From a checkpoint of a small mixture-of-experts model trained on Wikipedia: 1 pick a token, 287M tokens.
Below are experts of layer 6 (counted from 0) of a mixture-of-experts language model. Rows are named router (the router's row for the expert), down (a neuron's output weights, with its number) and show model dimensions 160-319. Each number is 128 + 32 x the weight over its row's rms, rounded and kept within 0 to 255.
After each expert's rows: "comes before" lists some tokens at least twice as common just after its tokens as in all text. This comes from a sample of Wikipedia text that the model never trained on. Tokens count by the router's weight.

# expert 9
router [ 84 126 180 147 179 108 107 128 153  66 108  79 133 136 100 134 146 159 101 114 129 118 108 178 155 120 136  85 179 178 105 187  96 128  94  88 113 156 100 169  90 150 136 161 118 133  97 104 123 116 130 101 140 105 154  95 109 149 128  49 115 150  98 124 125  74  86  65 151 135 180  77 119 129 115 121  90 125 152 161  61  90 145 155 188  78 100  88 114  83 168 136  87  84 150 160 127 131 127  93 170 121 155  99 170 137 114  86 130 103 161 106 162 101 180 125 139 176 147 231 146 124 152 131 104 122 163  86 181 132 162 135 128  36 135  99  78 100  95 155 134 155 138 123 170 159 114 112  87 112 174 116 157 149 156 143  90 149 110 119]
down0 [168 119 151  97  92 122 145 145  61  86 126 159 191 146 185 147 133 131 140 173 122 148 115 161 146 112 139  84 104 152 154 123 130 153 160 147 172  71 132 102  77  76  90 127 112 113 134 131  73 123  95 103  99 104 169  96  68  67  96 100 119  97 111 153 124  86 139 114 136 118  98 153  98 160  95 119 119 113 114 154 200 116  63  80 148 132 150  89 119 148  85 165 132 119  76  93 142 114 141 172  84 130 160 177  81 175 114 157 164 135  91 136 156 122  99 162 127 187 103  86 164 110 170 151  86 164 133 141 118 102 111 121 139 149 229 118 169  83  76 151 108 107 165  94  94 135 159 112 137  78 156  86 155 179 134 106 153 149 139 175]
down1 [133 135 118 150  91 138  36 160 171 118 138 120 134 126 139 192 172 159 131 111  74 113  88 176 137 146 154  99 128 120 130 163 130 103 113 141  85  97 121 101 155  69  74 111  93  62 127 144 162 115 149 128 110 182 150 141 172 119 113  91 102  88 176 107 146  90 124 149 159 183 153 124  92 153 137  95  56 142 153 168 119 119 112 128  90 125  81 148 112 145  82 162 123 160 168 175 132 123 127 165 130 150 144 134 102 194  93 126 167 147  95 130 138 157 114 114  99 123 117 113 110 150 179 164 172 200 133 217 189  86 162 128 111  87  98  69 123 151 120 118 137 109 128 110 156 110 183 135 123 113 119 107 101 153 134 116 133 128 147 128]
down2 [128 145  93 138 156 124 113 123 104  93 114 159 122 143 105 149  95 164  75 113 135 131  97 184 207  99 104 137 130 100 172 128 188 135 112 135 116  75  85  90 186 154 140 121 166  60 175 103 106  72 101 110 118 215 105 139 110  94 131 182 150 172 146 148 106  96 158  94 138  92 143 127 220 157 131 112 131 100 144 131 117  83 117 144  56 163 141 156 159 150 136 185 112 143 109 134 116 184  74 163 144 136 153 154 183 136 104 167 121  91 181 140 151 147 132 108 139 122  69 104 118 146 106  90 129 160 104  42  78 133 108  84 133 124 158  95 147 124 124 132 104 114 105 128 145 156  80  82 173 177 137 144 136 143 140 133 160 140  78 131]
down3 [163 163 118 205 137 127 105 104 104 175 164 100 145 139 147 149 127 125 168 192 104  98 109 132 148 107 198 178 149 140  77 113 164 149 102 121 146 135  96 145 202 132  93 119  93 160 123 154 108  72 127 162 136 180  38 119 142 127 129 108 130  67 140 165 161 125 162 147 152 123 140 208 125 207 151 111 206  89 115 142 129 165 106 204 164 168 134 171 137 138 124  86  97 177 133 197 147 143 120 150 211 149 118 135 138 198 118 156 142 131 154 106  73 114 106 116 107 123 106 148  88 172 152 146 213 114  81 165  67 168  83  80  82 116 150  86 118 109 116 101 103 128 113 121  87 114 150 151  91 107 102 109 101  97 117 126 143 155 149 149]
down4 [115 123 185 101 190 140 153  88 133 136 122  97  69  82 149 143  54 104 120  80 128 160 164 143 159 160 114  83  97 101 141 143 162 157 140 152 174 113 162 129  94 175  93 172  91 126 162 135 126 122 146 146 138 108 153 113 149 142 129 115 197 123  79 142 145 143 116 104 108 186 155 118 104 149  83 143 125 105 129 149 107 109 166  89 164 157 111  81 138  96 143  96 169 137 145 169 132 102  80 111 110 105 168 194 206 106 167  38 114 145 128 134 157 165 159  95  76 146 135  97 100  78 118 129 124 148 163 164 163  94 140  94 152 169 132 147 132 130 155  86 151  82 110 131 105  81 146 156  73 150 158  83 158 107  83 149 157 159 121 161]
down5 [ 90  69 119 134 111 103 118 159 119 142 157  94 159 126 104 166 137  79 105 126 167 107  90 108 103 166 143  84 138 135 176 160 121  98 106 138 170 135 129 142  86 134  86 148 132 123  94 129 195 149 160 148 143 160 132 136 206 255 126 210 152 141 137 143 112  39 126 125 157 123 117 140  90 178 152  94 182 128 127 112  89  92 125 123  96 120 119  62 100 174 145 146 139 126 152 109  87 104 142  98  86  83 142 141 154 111 155 110 100  94 155 121 165 114 102 119  77 133 123 104 199 140 150 126 163 150 184  74 149  96 146 134  66 105 108 174 138 104 117 117 148 110 128 110 146 110 108  87 143 163 148 121 121 159  91  90 127 113  94 126]
comes before: "\n", " The", " He", " In", " It", " to"

# expert 6
router [149 114 148 104  99 123  98 180 121 138 123  96 151  99 175 114  98  91 120 123 112  95  77 128  99 107 134 114 145 126 121 109 119 145 111  86 141 136 106 106  75 132 105  95 106 131 100 101 152 173  97 125 148 118 193 176 180 125  76 141 187 170 154 117 116 100 100  93  83 174 100 130 169 120 164 123 147 172 149 153 101 164 143 158 148  68  75 136 180 157  73 137 152  96 102 165 112 118 139 149  81 110  71 148 104 130  89  63  94 118 130 160 115  78 153 141  75 106  73 163 169  87 141 177 102 137 163 147 108 103 133 163  89 135 113 111 122 193 163 203 100  62 130 135  96 170 100 125  94 110  91 176 159 134  91 149  62  86 121  83]
down2 [114 103  98 174 102 134 193 107 151 158 227 138 134 157  44  89 135 121 136 137 169 118  97 200 176 142 119 170 185 126 140 134 115 120 163 135 197 100  91 115 156  72  93 136 178 115 113 127 163 187 116  92  99 168  90 118 162 120 126 115  89 121 145  99 193 131 129 183 155 108 154 141 171 135 124  80 121  84 169 116 131 162 142 115  86 122 106 106 102 110 101 147 140 128 102  67 153 168 188 134 120 188 120  94 150 117 115  65 152 149 180 161 145 123 168 111 141 116 122 139 129 155 136 135 131 127  90  65 148 203 102 138 141 124 152 117 161  70 123  73 106 135 133 134 113 142 121  75  86 136 167 189 157 129 135 155 137 157 163 111]
down3 [198 136 112 153 110 110 101  38 149 144 123 114 140 135  75 153 151 116 152 119 112 125 116  94  79 143 114 120 144 141 121 106 141 117 164 171 108  55 119 125 133 136 125 156 229 130  79 151 115 126 110  87 100 159 117 126 144 111 103 105 183 112  81 179 124 168 235 113 122 101  86 162 160 149 128  87  77 177 101  63 130  84 134 144  99 132  93 146 147  94 156 129 104 107 193 199 119  76 108 139  88  84 197 139 175 128 126 166 148 139 177  89 138 127 126 138 120 145 115 120  88 140 119 140 133 108  76 181 126  52 134 119  64 167 118 132 135  98  74 122 132 122 126 187 122 165 117  94 143 150 159  98 148 107 133 115 147 134  84 132]
down4 [101 168 138 167 134 168 162 102 107  96 148 115 135 151 104 111  62 144 147 168  96 110 173 166 182 147 141 157 197 124 127 164 131 144 135 124 124 166 126 176 137 188 173  89 100 115 138 112 125 177 164 116  42 116 101  85 130 190 103  69 112 143 122 143  85 232  82 159 117 124  95 126 126 129 113 110 103 118 121  97 161 148  73 107 110 103 135 204 149 132 115 125 152 131 145  68 146 125 126 183  76 101  88 130 177 118 142 121 163 101 153 162 147 139 153  79 122  97 110  86 116 114 148 108 133  86 148 128 116 121  42 136  71 109 197 135 139 131 110  84 150  74  87 161 150 135 140 125  92 142 114 156 153 123 114  79 152 161 146 174]
down5 [134 133 122 179 100 172 162 117 101 143  91 136 170 130 124 101 123 147 145 117 111 105 142 157 128 136 160 102 102  98 142 106 124 152  99 100 109  85 179 124 160 102  86 125  52 115 145 131 179 126 148 140 169  93  90 126 104 165  98 129 167 164 131  98 139 106 120  88 139  97 139  82 104 147  94 163 141  89 139 157 124 188 168 192 132 155 135  92 104 126 172 120 189  99 130 126 109 149 125 164 112 132  80  77 119 152  98 171 120  77 175 170 166 124  71 102 139 107 128 105  90 142 157 130  83 128 132  74 118 117  95 122  64  96 155 180 119 212 110  60 164  92 120 149  46 147 186 111  94 144 104 113 148 103 149 164 107  95 101 215]
down6 [105  98 164 171 138  87 106 191 147  87 103 121 125 111  89 154 163 106  75  62 116 124 198 142 170  94 141 123 109 114 129 131  90 101 145  90 146 199 110 128 142 157 173 140 178 191  69 137  94 141 145 194 142 109 142  93 115 117 133 162  90 144 163 133  77 145 151 182 106  61  76 139 152 128 109  78 104 169 133 101 126 164 101 139 126 109 124 188  93 151 141 103 130 102 103 117 114  97 149 131 169  23 117 119 160 137 131  64 140 163 159 123 134 149  55 141  94 132  52 194 134 137 146 141 166  98 123 127 137 121 152 122 132 113 188  91 170 120  50 108  61 123 139 178 135 156 119 100 101 112  74 153 111 185  99 150 180 127  94 124]
down7 [191 128 133  75 127 155 144  57  86  96 125 109 132 104 159 117 112 161 113 186 110 139  92 132  85 120 150  48 123 112 103 128 100 106 106  69 126  85 142 126 132 161 116 132 151 161 135 134 152 166 104 153 179  83 163 153 139 100  92 104 137 155 163 112 113 144 118  93 137 122 138 155 179  95 182 104 151 113  95 139 155 125 153  82 179 112 146  87  82 154 159 114 117 108 131 115 123  94  98 148 140 138 168 144 144 177 125 123 120  85 162 153 126 121 149 162 143 131 130 144 104 120 157  85 126 124 179 119 130 104 161 135 102  75 118 140 127  97  85 116  95 147  95  65 130 125 108 152 158 152 125 133 158 124 141 125 100 113 119 174]
comes before: "|", " |", ";", " by", " for", "|---|---|---|---|---|---|"

# expert 8
router [171  84 134 173 131  88 157 102 105 151 221  59 142 175 141 121 180  46 143 166  75 124 132 119 101  87 149 192  90 139  97 132 135  67 120 167 103 113 138 154 148 131 119 141 145 141 147 138 141  95 111 111 111 131 160  92 160 181  84  62  67 118 119 161 170  91 141 168 146 108 170  89 121 159 160 145 139 167 134 113 138 133 111 146 143 167 137 128 112 123 168 123 120 142  86  81 146 110  59 123 105 121  93 125 146 172 143  84 136 131 132 116 118 112  90 167 114 113 215  99 130 101 120  69 126 124  87 193 153  84  99 218 124  65 150 131  84 123 107 118 118 175 161 199 146 133 149  69 137  90  70 134 138  89 121 145 139 167 135 182]
down0 [152 132 122 152  96 144  96  84 109 158  81  95 125 116 146 217 133 158 193  76 119 174 172  98 133 138 144 114 150 148 150 123 113 153 151 123 119  55 139 118 133  89 149  64 117 104 115 157 182  71 157 151 118 160  50 101  88 101 138 153 132  97  89 165 136 138 116  54 149 151  90 145 106  61 168  89 139  60 132 186 141  81 148 122  61 164 109 124 114 154  95 192 152 113 109  97 136  71 141 145 119 119 167  92 158  78 100 125 188 138  51 104 100 121 119 103 111 204 149 204 172 157 133 162 143 112 158 130 100 130  81 150 176 165 173  98 163  92  82 145 123 160 103 126 127 168 110  97 132  92 131 133 122 105 181 134 132 114  83 115]
down1 [160 107 155  97 147 138 166 184 156 108 115  83 112 163 124 223 143 166 140 148  66  81 180 151 154  86 138 117  95 101 121 138 122 159 109  86 146 111  88 117 102 154 104 116 145 129  84 149  89 131  53 131 197 108 114 158  69 106 136 160 137 147 129  59 106 161 149 154 163  67 138 106 134 154 145 128 125 114 134 143  79 146 115 128 159  73 183 100 166 143 141 111 133 162 101 201 165 150  96 137  97 163 124 155 134 107 144 128  59  62 142 117 123 142 131 156 152 127 145 121  90 166 102  88 146 137 121 142 104 111  88 156  97 146 100 162 151 211 150 109 113  86  93 144 154 128  92 158 214 116 134 150 170 138 117 118 101 122 163 165]
down2 [151 181 132 125  83  71 160 160 167 116  75 138 128 140 112  83  84 106 114  52 125 103 178 129  77 112 116 116  78 155 175 159 173 111 140 145 121 124 236  87 156 111  98 188 154 117 137 133 119 138 154 143 134 193 176 209 138 127 111 156 158 143 168 124  58 132 136 145 135 105 142 123 142 126  68 100  75 136  81 127  90 160 109 144 136  98 102 126  76 101 140 133 121 104 164 135 154 108 147 183 153  75 186 115 145 129 153  78  93 168 167 142  94 120 120  86  80 124 139 143 125 177 175 173 113 156 119 169  61 146  93 168 136 155  81 142  88 162 134  89 176 114 114 193 115 154 133 192 103 110  93 178 118 118 149 100 113 132 108 170]
down3 [151 132 158 107 156 119 139 102 148 167 124 113 124  73  91 145 117 102  90  93 143  79 151 138 160 167 146 165 124 171 160 109 104 160 109 145 125 115 132 197 137  89  50 102 118 117 116  88 183 105 120  89 107  73 105 125 172 109 131  82 140 101 122 156 143 153 122 119 110 113  62 112  62 123 127 117 135  95  61 158 111 186 181 119 116 132 116  93 162 163 129 209 134 153 128 122 139 110 191 116 167 143 156 158 125 107 167  88 158 100 103 120 147 173 124 152 146 127 155 123  81 100  95 101 148 145  56  88 113 195 122 126 125  92 113 150 100 111 111  73 142 159 169 125 165 135  34  92 196 139 120 159 178 164 154 165 106 103  72  95]
down4 [150 127 109 121 157 137 127 137 136 190  71 134 149 117 131 108 151 140 173 128 154  92 137 150 151 114 111 136 138  97 125 149 174  86 183 154  77  98 145 104 108 139 120 134 112 123 128  81 157 163 164  70 127 139 205 105 141 131 120 167 163  62  84 124 118 135 117 103 129 133 108 160 109 130 159 150  98 145 128 158  43 114 154 167  77 126 112  74  82 161 107 119 144  81 178 169 130 130 121 125 173 171 166 153 145  96 125 160 135  80 102 127 148  75 134 167  61  89 105 124 153 140  99 180  89 138 187 149 132 141 175 116 154 177 177 117 128 114 164 146  96 128  86  92 142 154  66 135 113 160 133  99 128 142 149 122  94 153 126 166]
down5 [164 114 147 117 109  99 160 159 156 126 126 176  79 135 104 152  83 109  90 127 169 145 130 150 127 109 142 121 175 176 118 132 121  82 112 132 187 147 164 150 143 126 113 212 123  98 105 147 134  90  97 123 115 145 139 107 142 105 202  41 154 133 115 104  82 136 135 177 125 126 104  76 156  74  95 127 142  89 106 158 136 113 121 130 146 105  65  56  96 176 134 100 122 121 139 125  99 111 162 143 173 159 145 130 142 122  98 170 141  62 102 136 128  82 101 153 117  68 155  55 129 144 136 121 148 160 159 133 140 197 175  60 137 122 161 188 115 159 162  84 172 111 201 124 119 178  87 159 188  99 164 171  99  99 121 123 160 123  75  97]
comes before: "\n", "ing", "ers", "==", "es.", "es"

# expert 13
router [144 123 200 107 100 113 180 108 146  87  63 146 109 127 124 156 128 168 145 124 147 112 139 127 157 167 179 134 137 128 162 125 133 111 143 129 126 110 194 151 153 118 144  75 118 132 105  94  59  86 155 178 128 161 157 124 149 143 165 154 137 125 147 128 142 121  92 121 136 131 130 157 131 101  76 147 113 147 170  87 119  96 117 188  76 151 189 159 162 115 111 158 126  78 103 124 116 121  84 131 159 107 170 117 146 134 132 167 134  95 189 122 147 132 148 148 149 129 101 150 120 225  87 134 208 160  91 109 105 138 111  97  88 165 177 115 102  77 173 116 176 113  65 118 157  99  91 155 166 155 120  97 158 147 122  87  92 175  96 155]
down0 [157 160 133 118  72 120 130 142 156 132 104 167 128 158  91 134 102 165 135  87 104  97  99 105 180 133 113  99  48 100  55 154 148 151 133 189 124  66 104 176 191  38 168  88 144 107 101 116 120 121 118 146 146  92 136  94 147 161 161 153 143 138  74 111  91 157 164 114 107 122 160 152 154 103 148 139 176  20  75 128 115 119 118 111 104 142 126 174  93 190 121 191 130  98  94  78 167 148  71 131 115 140 177  98 105 141  90  89 147 108 170 185 140  95 154 122 115 112 150 108 126 105  99 115 173 162 123 139 127 100  88 110 175  85 170 154 116 138  97 166  90 130 166 189 136 137 103 147 173 149 164  70  95 156 104 129 133 120 144 146]
down1 [126 112 128  92 182 103 152  87 132  74 153 105 132  86 158 115 124 158  93 129 129 119 148 150 180 135 110 135 196 133 107 130 108 136 137 148 133 143 141 221 119 159 131 118 161 127  87 143 124 143 126 151 130 153 159 117 124  92 131 113  89 138  85 156 136 114 126 162 191 156 165 112 136 104 135 149 169 194 111 128 120  68 141 116 162  52  96 137 153 110 126  70 123  96 133 155 120 150 142 128 151  69 124 124 134 138 147  97  93 118 156 157 110 172 124 120 122 118 111 154 168 243  60 131  81  90  67 117 151 149 156 109  91  30 110 123 125 178 112  79 160 117  86 174 111 112 124 116 154 126 161 117 205 144 125 118 134 142 122  85]
down2 [114 145 120 157 122 120 173 149 121 145  96 106 126 104  76 130 160  96 141 108 110 183 143 164 204 109 175  79 131 173 137 209  99  63 118 116  87 189 109 104 140  42 106 135  79 102 153 161 169  78 160 145 144  80 123  85 128 100 182  85 149  59 130 129 127 107 142 168 119 133 114 123 135 112 102 220  99 131 154 144 126 167 108 116  83 117 110 181 126 163 236  89 152 134 121 125 140 150 196 166 143 120 160  82 117 135 143  78 157 110 118  98  33  93 135 143 156 138 143 121 150 112 159 125 124 118 110 129 122 135  71 126 178 183 199 108 128 124 161 125 164 161  99 148 158 169 169  85 152 169 190  63 128 129 161 107 174 160 129 188]
down3 [100 120 164 109 113 160 128 126  83  88  78  93 156  95 184 115 159 111 113  99  84 118 128 176  91 120 161 130 118 153 139 127 172 162  97 128  97 146 133 137 193 123 142 169 118 117 176 119 150 161 113 129 161 159 102 121 148 165 132 165 159 141 103  86 187 143  78  63  52 136 108 120 162 117 130 157 121 128  91 189 192 105 153 106 129  91 168 122 112 136 127 123 124  90 166 132 101 100 133 160 181 101 108 136 139 125 130  82 117  93  95 157 136 119 122 175 149 202 129 101 156 172 105 138  71 145 154 131 117 171  58 112 157 137 147  98 142 143 164 165 153 104 132 120  73 120  62 125 135 102 103  97 126 146 152 109 137  74 154 111]
down4 [175 122 124 141 129 174 142 139 162 148 123 122 118 131 126  80 168 120 129  94 102 112  54 185 143 113 181 189 131 128 151 143 214  95 179 140 109 124 114 118 205  87 130  64 171 149 116 117 185 164 171 230 105  88 112 118 123 127  64 120 116  74 148 119 134 120 191 134 115 109 111 122 129 109 130 166 150 175 150 167 179  81 122  81 102 128  60 147 118 130  86 101 115  85 110 112 164 130 139  89 106 221 146 126 136 138 126 102  73 141  43 142  99 168 156 197 107 122 145 133  97 136 125 142 130 159 158 136 102 106 119  99  60 136  94 143 104  93 138 170 171 124 166  95  87 106 153 195 141  90 100  59 159 170  85 116 101 154 153 122]
down5 [127 130 140 166 139 131 148 158 121  97 157  78  95  92 182 140 121 149 132 153 118 145 119 119  98 113 148 180 118 131 100 122 150  86 140 181  82 103 101 138 119 160 161 139 153 119 152 133  68  83 136  98 120 129 157 148 149 149 112  71 136 155 123 150 167 149  44  91 160 122 140 126 138 168 116 120 139 148 101  84 122  85 103 189 132  34 126 150  61  98  93 177  89 128 148 202  73  87 112 135 164 141 148 111 157 164  98 125 160 149  57 135  96 137 160 179  97 183 114 140 161  88 131 134 113 103 192 127 134 101 141 103  44 140 154 162 117 155  68 126 121 114 183 113 139 121 123 146  90 135  74 171 119 156 109 133  69  88 151 142]
comes before: " the", " a", " his", " its", " their", " her"

# expert 2
router [115 129 165 100 162  80 112 152 140 134 107 113 139 139 126 143 142 139 145 127 129 128 114 140 107 115  94 141 176  98 143  75 144 118 162  86  87  68 179 121  80 151 167 115  91 112 101  57 142 119 173 115 106 125 120 140 131 194 125 162 125  77 120 117  83 159 143 144  94 141  68 153  51  92  98 104 186 189 144 131 148 165  78 140 158 144 120 168 149 166 141 114 120  97 101 171  86 137  87 154 117 149 224 103 100 129  91  68  96 112 160 151 160 178 158  66  72 137 172 123 156 142 152 153 151 127 170  95 160 145 147 123 104 127  87 127 168 157  96  57 123 154 162 120 104 155 147 114 168 114 170 120 167 113 158  90 155  87 131 103]
down2 [129 135 183 149 178 140 102 231 169 127 149 109  92 113 130 109 128  29 119 181 165 158 136 122 124 153 137  81 207 140  95 143 152 129 163  84  92 105  83 133 117 104 146 140  82  85 135 149 105 192 179  91 141 114 169 127 136 134 118 114 183 149 125 110 130 116 102 125 174 142 101 133  91 138 153 154  99 150 142 112 147 160  85 104 131 143  98 119 102  62  82 131 140 144 110 140 145 107 152 145  60 119  86  92 154 113  94  77  89 180 183  87 196 174 156 134  41 141 110 133 116 174 160 103  99 131 154 119 112  73 165 175 149 170 113 156 106 125 129 113 140 142  81 160  97  69 168 104 106 101 177 156 179 155  87 121 122 179 141 149]
down3 [ 54 142 119 181 166  96 147 144 103 155 111 154 126 153 162 137  93 151  90 172 125  85 130 134 113 155 161 132  89 109 126 134 157 165 112 106  49 167  85 138  67 141 126 199 136  63 121 100 149 153 145 126 204 107 147  96 130 186 184 178 195 132 135 199 154  77 107 136  93 143 209  91 113 160 126 133 102  90 155 110 115 107 113 146 111 118 152 101 113 109 143 131 129 121 116 152 105 136 149  85 120 128 135 125 145 120  79 132 162 104 152 107 106 177 183 127  89 132  98 100 162 146 142 126 177 151 113 103 132 117  98  96 152 168 143 134 100 186  67 189 153 178 146 157 127  94  81 121 153 129 152  98 126 187 136 143 130 151 139  94]
down4 [ 92  59  78  69 118 138 161 175 170 148 100 179 113 119 131 144 184 143 115 140 190 165 142 102 191  83 147 127 134  90 126 140 112 109  92 117 149 128 138 172 178  90  65 114 126 128 110 165  82 132 163  85 126  86 109 158 102 188  94 115  87 183  66 139 134 123 180 108 108  86  90 111 137 107  96 145  62 202 162  90 119 180  91 128 110 161 114 170 152 115  96  81 143 109 122 117 137 142 142 123 129 138 169  99 145 157 181 133  85 120 180 170 141 158 147  91 143 163 166  98 120 127 161 107 158 115 157 136  93 219 146 126 120 162  85 166 116 143 144  41 120 133 137 108  95 138 133  83 130  95 137 108  61  97 114  95 150 109 119 143]
down5 [ 74 100 177 187 143  92 132 124 132 160 177 102 200 148 123 175 142 137 109 100  75  67 125  63 126  98 168 115 182 160  95 116  86  67  31  76 169 109 122 107 101 122 103 178  96 131 165 138 104 157 188  89 139 136 122 140 155 200  97  86 173 140 145 149  71 132 100 149 106 114 125 138 191 143 123 147 136 135 138 172  79 128 101 161  88 111 147 156 169  93 113 144 129 148 119 163  83 127 170 113 164 103 175 168 183 148 128 146 134 153  99 102  86 175 130 171 118 141  84 120 164 131 110  35 141 110 141 109 165 177 136 117 111 110  85 161 130 115 127 132 131 156 131  91 147 138 121 133  92 143 152 114 172 105 132 178 158 114 108 184]
down6 [181 115 104 106 144 141 140 176 152 156 118 125 127 150 148  99 115 163  87 143 169 136  64 119  86 137 167  98 137  73  93 140 123 171  80 117 102 135 135 170 107 142 110 110  53  61  85 116 146  77  95  92 160 149 162  80 194 128 160 127 142 196 146 156 154  88 148 204 158 145 109 117 189  63 132 174 112 126 107 142 107 145 142 162 158 151 126  82 103 103 103 121 118 138 139 176  97 158 162 106  76 109 152 107 148 156 218 131 121 192 149 126 129 106 107 160  88 132 116 115 120 187  67  94 157 157 147 176 108  86 103 120 117 106  97 165 143 124 108 115  97 147  67 110 139  88 151  89 152 158  85 126 121 115 141 145 121 153 126 115]
down7 [131 104 133 100  69 138 170 132 132  96 132 208  92 141 119  97  96 137 136  63  93 172 140 167 112 161  75 187  98 123 194 122 127 142 153 140 132 191 124 104 193 136 142 114 140 118 150 136 133  97 134  70 107 132 128  88 147 188  82 142 132 101 175 144 109  94 185 105 117 103 112 130 132 118  59 121 159 124 123 149 145 109 169  54 115 130  98 179 134 147 104 130 137 113 158 127 117 138 151 163 143 109 123  99 143 196 108 160 137  96 140 108 126 129 180 102 108  97 138 149 144 138 187 147 135  73 126 157 111 196 156 104 140 134 122 116 197 167 142 139  92 152 136 109 202 109  89 110 160  84 133  90 124 198 138 175  89 133 103  94]
comes before: " |", "4", "6", "7", "2", "5"

# expert 3
router [135 150 127 169 198  74 125 132 142  71 154 142 115 189 142  78 148  97  82  86 155 148 139 137 192 120 128 140 146 131  96 117 119 172  96 178 101 141 140 115 108 103  94 151 138 158 104 120  94 132 111 102 106 184 146  34 112 159 156 147 127 141 158 150 132  97 106  82  83 128 131 132 171 112 170  98 157 105 130 140 154 127 120  97 158 142 173 153 124 168 125 157 146 108 201 125  60 107 162 164 121  92  63 142 159  78 143 155  98 100 175  90 184 123 156  83 111  80 148 159  94 113 177 141 197 102 100  60  97  58 192 100  94 145 123 148 164 118 112 114 126 135 113 127  99  92 122 123 139 110 107  89 144 122  89 197  96 151 112 135]
down0 [150 142 144 112  72  87 162 165 163 130 122 126 112 176 146 134 118 165 181  99  99  98 147 131  94 151 123  66  83  89 164 103 113 128 144 123  91 191 156 137 122  98 140 125  98 142 151  76 114  93 163 141 166 105 153 175  98 118 106 129 107 120  92  79 179 144 115 129 118 149 147 156 130 181 119 104 107  73  94 118 103 140 107 125 154 152 142 177 108  91 159 168 140 148 165 163 172 168 133 118 109 124 122  42 122 117 133 142 126  94 141  94 182 146 148  81 135 152 133 160 160 158 170 145 104 126 100 125 146 107 145  93  81 104 157  72 160 111 117 146 132 157 138 155 168 109  44  84  87 133 114 112 144 191 163  64  70 129 105 142]
down1 [113 158 109 212 150 124 199 116  92 121 171 139 138  92 118  74 110 110  86 146 182 141 155  85 128 119  84 162 103 133 160 108 117 122 127 146  97 130 136 121 105 158  80 146 136 108 108 127 122 134 127  52 175 162 130  75 188 173 168 159  87 100 177 127  99 136 170 133  97 136 126 102 133 166 110  79 135 149 122 118 147 113 122 180 128 137 133 120  91  91  88 169 118 170 116 153 116 135 154  89 141 201 111 143 180 160  99  68 117 152 160 157 148 143 117 150 123  52  39 139 145  97 110 174 101  92 161 132 107 167 133 131  97 132 174 128 157 107 150 104 124 140 158 163 124 148 148  81 116 141  79 154 164  95 152 189 160 111 119 133]
down2 [165  74 150 122 133  92 144 113 110 162 107 122 102 102  85 153 137 110  93 146 108 119 134 144 149  85 121 138 114 159 113 142 174 183 144 121 192 127 109  81 176  97  93 166 112 108  97 108 148 159 172 169 162 125  95  83 137 127 146 131 143 129 174 157 115 106 142 144 125 108  87 210 106  97 136  89 152 132 132 146  28 172 179 135  96 133 191 170 111 129 149 171 127 107 136 192  72 122 147 124 118 154 117 130 162 207 142 112 178 135 131  62 129 136 138 122  69 131 143 197 181 151  86 159 149 127 112 132 101 121 141  72 107 118  89 145  97 112 190  42 173 155 158 157 112 157 127 121 149 177 117 128 128 161 163 141 119 133 167 124]
down3 [ 90 155 116 145 145 159 115  91 156 165 127 105 105 102  80  90 139 125 148  89 104 160 100 129 137 173 110 136  90 117 123 123 172 179 116 190 171 146 111 182 148 119 153  95 118 124 147 107 133 123  45 101 165  89 130  96 100 112 129 119 141 136 152 153  80 182 119 188 131  86 131 150  91 147 160 159  86 117 153 154 160 104 111 100 142  99 134 145 154 168 123 126 122 160 134 138  54  94 118 128 120 124 125 159 140 161  55 150 101 106  76 137 144 177 148 119 151 121  91 107  84 139 130 142 155 148  83 119 104  55 176  65 159 136 118 188 131 154 120 175 168  77 142 157 151 108  69 137  75  75 132 164 132 118 113 164 110 111 137  85]
down4 [165 198 127 170 144 130 133 158 124 122 123 103 142 149 128 142  94  98 111 152 120 143 131 123 122 137  99  97 151 117 155 158 141 145 114  65 127 168 135 155 223 104 137 150 113 152 160 138 105 106 160  87 109 154 118 147  82 101 109 132 163 145 136 130 143 153 198 104  97 170 126 168 170 142 145 110 150 162 148 139 108 129 120 133 104 129 146 111  76 151 135 100 171 104  67  98 137 165 102 131 122  71 105 111 136 146 139 123  93 118 176 185 123 126  35 132  87 119 119 152  85 112 123 144 139 150 113 125 127 139 131 110 186 147 163 134  45 138 131  90 196 167 140  49 146 135  63 104 108 143 138 165 144 130 132 166 121 131 141 128]
down5 [ 93 106 144 138 105 127 144 148 154 113 134  61 153  67 131 187 116  89  85 120 117  94 146 144  85 107  79  97  99  98 172  95 117 136 116 165 111  84 107 125 141  98  89 132  66 133 120 173 194 156  89 182 199 140 131 123 123 167 155 141 149 162  85  82 179 104 110 104  94 191 103 116  82 102 147 154 120 125 109  89 126 123  82  98 193  85  97 163 106 132 132 170 151 113  90 180 141 122 109 158  74 159 132 184  78 113 117 176 142 163 167 124 104 174  87  84 149 177 171 126 140 130 131  97 169 166 156 138  54 203 100  95 145  80 149 103 156 149 108 125 125 156 187 180  95 120 142 148 111 101 180 181 134 134 125 130 111 132 150 147]
comes before: " the", " a", " ", " he", " it", " they"